Below are experts of layer 6 (counted from 0) of a mixture-of-experts language model. Rows are named router (the router's row for the expert), down (a neuron's output weights, with its number) and show model dimensions 96-191. Each number is 128 + 32 x the weight over its row's rms, rounded and kept within 0 to 255. Numbers have three digits each.
After each expert's rows: "raises" lists some tokens whose logits its average output raises strongly, later layers aside. This comes from a sample of Wikipedia text that the model never trained on.

# expert 46
router:065168091152116145158109140154161109145071174102089181102159046122141142122112130135192132147142161105074147108167101169171123203185076102166122136146103139152183121102113065110102150152092110161106097128099148146095119177150122103144165109160089145150205138072163115153136137131107151102
down0:094156118142119103101087121132174056097127136153095124192134182180107129170148119133171175134093126135108127157113174075166173147143071131128148107117136113155104120102101086097082166076167110183132151182169161130132223123115097186198156132094184155120144131137137127130111146139161086163
down1:146138170151138108120145128183145093160134115105203158167091087140081113150120165162090171121119131138170132128177153165119130076107136165134130078082142212086088086176115151123084118166166120075132101062147162057127101120096118177112103160094134160131098153123118132169092153086110166092
down2:164120098068103114134061131166073120134125108115130096104099167130120144115084119119123151167130091118153171140165167105189110099114142232143115148088125138155169105139081131079106110182123125139066128148171159102118136098167097103122150148215138149072133139146117125119085145115121140097
down3:163117123132121135141126115116032164193157157138135142064127165085155102093141137163096103178212096103112105090155158106033156096101167127116131126064178171142113129076094181151192143130149117130156139096115164100143110082141109182111083151159070157167168092164142163129169138100142151133
raises: " as", " to", " of"

# expert 36
router:140136116165126152142125112138160108149170121102089159064102142156047083093129121164226143160090105100142138176146157088133129122126048105132170124162144137149143068133136091193126135156121133141112136113057115187127101219151151165106118113118119143160120162099123053087102142092141126077
down0:102131124153122129113096161116121097145110168166138146181114141165157098164116156135173092160105180128107178118114171104189093118151074067109101106122136137147101131104114087133115130143132168188142119131124090140123141138127078141197106134132166088164118167134100157155110205133093098201
down1:135155134172105149103097144179130148148159154140132150097092106149113106153098095217116193088126122149092108062167166132085143165156127136149093115143155140043073125173198077082099132132189146129179136125128129103150126205103188155149153123115115159151081119146127110136109116088171088113
down2:152159164129146104124120135194144198120115125066064108086085163159134159121132129124077104120132062097148116163159162089122119170138118189116149146091077134200158095181143129057157158151127153138103135189171096127088147075143116109101127113141152137122139140060150138195131125119108111078
down3:121136146105108119154172135144101119176121122107137116130115175096103116078158160118118145102147135102093113111108103112116125120115181126139130106153128129155062158109184172159187179113147082145217129178114182136185124087103076180092098136158110149184165135168061155132092099114154107131
raises: "ce", "c", "cast"

# expert 25
router:109150142149144172130100130144108137114077070140090123157192141131115168130096218126153151108073119048090171141148143153103141170133103127118159149152140136079203104115159137152058115138138104175147163089154145171099127133136138180118170178145145093213105165116140096118167106138109113086
down0:111153114109135145105104149103080140132107138131107120118125173154126131098108132038172087091106137119082125100120143118110121139205062103100097099160098102111088117161121081138091182115177163168142169128126030151183160103159104178106137123121117111124139153107115132197135142103127105199
down1:150130122137139106135113155149126135132121117162170128121048103158132156146095111205105162084159126057097135126121163127098126004113106093117099073212116172141101162173141162116112139153138151092185115125176112139133162101113052156127158030131130176205145134146124130102128169105109114091
down2:142126112085146094068089128127108138091125097194115158098105115143146129114123101045089107120149111120126180137118175127154139144152108139135069158118112073110130129154101148080113100093158158126136164116158083132104134115148096110155071080142163102169086112084090135145105140125090153105
down3:140080108096137125119127117116098149134200161171156079148138134097058144131138141171140146166120072168123120147087119055056137119153158141101150124164141111140115150119112186164192166077193148099174151114146134161119064082125124168158133125127120117156141074168094087169135075125109140115
raises: " ", " 1", " T"

# expert 17
router:146126163134120151163040137144108119152086154158115148152139127098123077178105180123153131073076100110093146139151088155143158175169120175106184105153127157087161157108133142105064147115109090204174175109151144140100117154132066154095160191156160117100140111099134126112171100120104144059
down0:108162158126111099155073133105151137130080157116078147160161125155100156099120152101105092113135152146106150203110099125111206112207120089121123133174146135131099089097038084114115189149145185135148140118116106151112125096134088117130104144079140119181162189138163196176146135069127068179
down1:158102101151096135176138091128132191173141144157152111108096175185110131172115136125137161132142124143162157150100144149150144055167129123134150088198135140141089149223142141130129125108149142086202087088137119102115129160056086142103100030121127142186201125118047115148105151108139210118
down2:193083117113167165172123148153107162133129104168152094110140146118109125070110105117132149121170140111115167169145117058149103103165118183095140128156081098165166110109136135126090124187155216100122113109178115170141144128153093078145155134148106105151089163066074098153105099099132131129
down3:138119143132143124132150103126098103160161162195132135110143098123130150070213122115114116121089143171107166142088177074084157133097140115135152124120162202128122133093127213139233158122124128184167141122080157098151104117158109129151149099101080147136133185097106092124164141146051091142
raises: " ", " and", ",", " with", " in", " to"

# expert 3
router:062151145134130141141045141183090127139114139164100109067109143169080155135112116111182128111065153115117100163121170074123123154115079136118120127135133141154125087111120137160122130151055116163124140092129121147068088188125170122062114083139158169155148161065073138109077101137189130062
down0:136163163154067129148096114098138143085097148153129130154097123160184138114161136138156058153173147154116192128099108093163181115138095077083137120122189130140117164073106034143126162129107150116153136120137107101201161139118125109141111112120156087165185165068131120098154158149177125183
down1:128088170205107128158111148139138180078131156144138122181103098135071179134091114135168165076166104153143133114142189159134167079124041101123140085143102143121095085180131078063122123163128099129178130115157103087165132077100130092125127106121099135215073109140062106142141151158132090135
down2:122127115091176091078123177097072151199141110100155115127084189115122157134144111109140136140147099071154128128149171093105087195105142154117123100208088068147166061158140107138167120162087157133140114141163144117129114083165149131145084069181136127120095118090162093162127110102121119125
down3:123115091148114163169151113116103121188148105102148126102087156147113131103140101124193129157117125099092150104109111096107137078142158089098104113175136132150104097090153174094196146103194149196147114110106174163144115088069127124127095127117085151164150115153084166103098115180145109140
raises: " |", " ", " other", " a"

# expert 28
router:127152099121097209137078131159112184100157114118102180173112134099124144076097170153162151147097090113101117169178150087074126107141096156149135136114148164122198100144128070166096186091137066154127174109108072119099096191097143154097155135107155073123177159162139134087112089173081099086
down0:142153099159098161093089232145116135140111130135064178154153136100134148190153135160169104148125170115122131130177096090133100171144089099129190166080101157126133094075108125083120169140117152153126120086132092114077106165092132152155082095106147108168127148136147130120150137103151081196
down1:136111141134144116124137147129127196156120134147176103124089125175073125166139102147092158052119104136100100099151174156139136088139092122161063153141106126110124139202179137119099108171120202091136100101150151087170168192061137128105155125157081153178106140156094085147097146141179172119
down2:118137122102135167178186122172105150125138149193078096113160145175139096134117163142140110100109101097146164108184083088160077118125129143123141117083086106181140122125150162160147127160117153081116110139197127146127158119167135145077123103179171138164133100090046136154130101121126163133
down3:121080152152089155143156157153103145167165113164171142186135101116085169114150166173133099148080137107119164157126105098122162135138144129149107112169144118176091145044155177130172164084220125153144120124173156199148105036133132138098158176151109122143125121159123085171182101096090125145
raises: " ", " |", " –", " T", "\"", " ("

# expert 16
router:089110145144079177173022162134117089110097152184116171103134160099130090133082186152117137100097139148078096148184170146128155147152145132159154152163062120079184139129079134145070185119177081160107120100106097150119109145150132155123136168144148082110104135094108110112162105126122092096
down0:106129138132074157154168194111148163093062123153095117190184144135123175124132114125194102139101117125124090141181104032164136144182126067072159090093112107144072144150091099104087145156125122099122123073094078190154120137085117178104156129123129106181150082146146151124157148126115121194
down1:112092184156079080126130120153107179147143114080160101106109140187056134195121137144094119106123153122225144115109151174071145077143108154052119122126119104039090129190151143156122130161132122090162106139159131116143128135115126121154099075116157151148077135161087143158102154122120144118
down2:161134135135163142069075108205087158113100144155179135069144085097071139105140121132100091157188131169161139137181148112194097122105107191115068183183099100126165100122160120081145107183150069128090172133104116163153113108131154137127132102115101158128059147089081129157135083170128165165
down3:153147125082130177155190100127098125165126112101142079161114104124105103104185140159209134155128111136115117173114128183138129101131155062101093105160193137137043116123091199111202101075158127107155124102112175130109102104132096133132124098139120222144144076150080139137119126132168109153
raises: " ", " of", ",", "-", " \"", "s"

# expert 11
router:147152100120111173164091146140156102181140125142138163043148071097084148119138136094176149114116126131131095148133144099142177075182076104108118140170081118166163079163171083198103125100141126136095115162112139170100128160136165131085157080122134091152184180076108089088159108063134094087
down0:054145168171069131110103143089208124083115107160100123142144121089108122119125122125178120096118153169110135136134159086143194095186055102107137091107128068141076095093131116076152124103132140131121123222124116124149167130171117140129166084145156066199139145168115136109142164103142172118
down1:088131158100065131205126168168116153134105127108163090111106167148132088146155177151129125091176120080099097165138150150113085089106047135169119105122125168096077113153152123082166159174170126085115141088140084095122128110179139158152158107184125174186133152167101124115118105086121144128
down2:120112137076130130120122146166044171101146089121085134091178137146132106144173162110106092141181154153177149107226183088155110191129118142204159122104054126159178084146162129091113137142129112121110153135165097074141160105155157144142111102169101103150090137091125138136104079159172165125
down3:121095140121125142136172093085078104143181197128170115125085134137120102087145176205149079152119121119062137160104156133130148103107167086109117076150112119155108105080138160071133120113160081135121133071107124111131152102099083133111101163091105161089129123136065112082114066177109086119
raises: " and", ",", " "

# expert 29
router:134095166166134115175092088167130123162058149142163129084121145159092145090132098172131139146107114156111085129147147081102154143118099157183146133152117162136168133138126134198085158103114104175121122125144083124096117180137122161091139161133138155157113189084085075071079077073121137127
down0:089159139117107194097085122131125136099108211170096128120170147113144104110103160129166129139093141142108160184089136045153138184187072093070143088107154116144101122189065132120130130121117133149052164127126158163135081174128138134116083125148146102137105121116073142103088130125132103161
down1:128108147167130122157180150108100127151102177087143124117119166093093161126112153138097169114131124097115108165124174164100212050142085117101104145133143150098099115164140087077109151186095132095135209117132166106178099128110084161134119099124098182193167141129112121170085140049101187181
down2:159100130109153149095140161189100170159129142131133185094108110147117072100110122095088128134152116100177105117177122117146060164076141177145148094170079046157072089137122185137152123146105077144144154125170094118186117111155129133148081145191110095103082113161135172145097147105113097085
down3:180116093093153127142159150116104138190129138116138188104132126108044139098140172179194167146122168150115140151090100163095178108144165100140123152129156128177117097119120170121158151114173161122131094118122180101140094025105141161110135115144073201147096107147125140161127117128144108089
raises: "-", " ", " to", ",", " and", " the"

# expert 43
router:076201189131095163168066104100130101166103086145128143182135126069139085104079125078101114111143146086121089170169141094125158192141123131175168131166095153138161142108122128157072164149099084162146097116149109162142085126138168103102164108135144137102185178132113129132167064145107069103
down0:104189141172112166140113161172149142126175144139135152112194158125162138107164121153162078108097137099105215103146091067141199192183083130081117094137140097142160080110064067136110103104157160176112166100107148185177189132103155217140137122135165099126097142134119067146163116108107166161
down1:151074157138112120119166165130105134144129129106177089176105137139095122159064180168159152038122179077120091128068131190055178106140135137116075117102149156050097099124164134103084155163152102121171112033140139103085073104145123135105140122111067157182151129085072087188117145108095094150
down2:183140125129122164124124140115119182102082129101097112128105126140138093119096130106084149149166129032108107106188124095191118113155149129149163124162057025191110083087116121129115118137095164129129132179202110113139125093152075075115145138199133102111093144134117151187106100145117120117
down3:168105186103086132166176121139078199218122149153147090080116122137166072126170147137150128210193125138108116144130097117134129161122180096122119137197171128174103120063154154148113110087167124126142127139100161107167138050151184179088131160121091168108149139106083123130154098110132127136
raises: "s", "c", "/", "ty", ",", " "

# expert 26
router:129191168125141151164094120117125091212106135120108161126143146171090072145106177100160117080125102130108147142154091147172151188144079124094113144168153197115147094106109126149079137152095073117157153102172155197109105130152121197130147173129114091110196134129161120136196149139102123100
down0:149170100142106133118110121124156080155100199147100176161168137163104169122140201140184122165120217122130164157162108127150116140170065102113132132196132110100150137148048092099078088128169143176172105144182110175122159148141145160143207141099118097193132161104131134161121154118101104159
down1:123182087117091130133078136137125166119121152148151105137067123139088120176141179143115168098139133110115111151131190120147183079172119125052086088184169175082107122179097111098074137150130119132170104105121145057140099117099099138129200092084106136181131121117086091142138145140137186077
down2:113097149111136139137174146173100172081100164085149106121133127110099134100047110139090122104126113090163159140102175078156122152095173163121105173139071102138175091114110172125194117192148180096111143149185120116151124123115118151085169082131161126143056156108133090127138085047130166135
down3:102174148095109118116154160105138145103132165100151134099126123143093137120153098171164095108110113062179122084080103124067117170089139112106138144185141073161159121081203186108216208100167109084110135137129182124169131115126150138067139149105109129182198108060129178115137082152115095131
raises: "ical", "its", "istic", "ic", " relations", "for"

# expert 6
router:142181065168116109227104185110129141137089109161086135088157145100143152136086111155154082116062092075086119139178122099071137115155115120161194120195103109128184113106176128164066123146150084148155132129111100150134165157137077164142165138162127060110114104126081132104186056096164147098
down0:171153156141082145086100137125167133125074118145098135192222137156115113109169181156156147163081111180136183093102153094186096108135125146099109114174112104085120092052110116130049172093137121165153166138124067183084181153132125112126136075142159159116194117116137149101148210122215110110
down1:134122171136096138135133123160141133141096135077162112081088162140088102133141117168081155106114122101112116116072099202133124063141140158114088132127144170103113085178116114119078125156118103141164080118195176104199154129161126153116130090181064127117189164130051076120129148087134148137
down2:139126157118142069157119124080057130087060077164137135106118124137140161109123101138093150139167166105130127106190137102164089140173138147143134063142064116137214106100211152133100150076167122125123110162146119119128106062097123145110126120120109124126087144097129121130118069130165139107
down3:100071120132130177146119195119078126190172114128200096113119128087122081122141149131078099102110167105063154137094109141052102105115108092122129114171145147120065101095181165163157121114181128108121105163099123151109106088174110145099118117076094161127133152125080159178122126147111123097
raises: " ", "A", "E"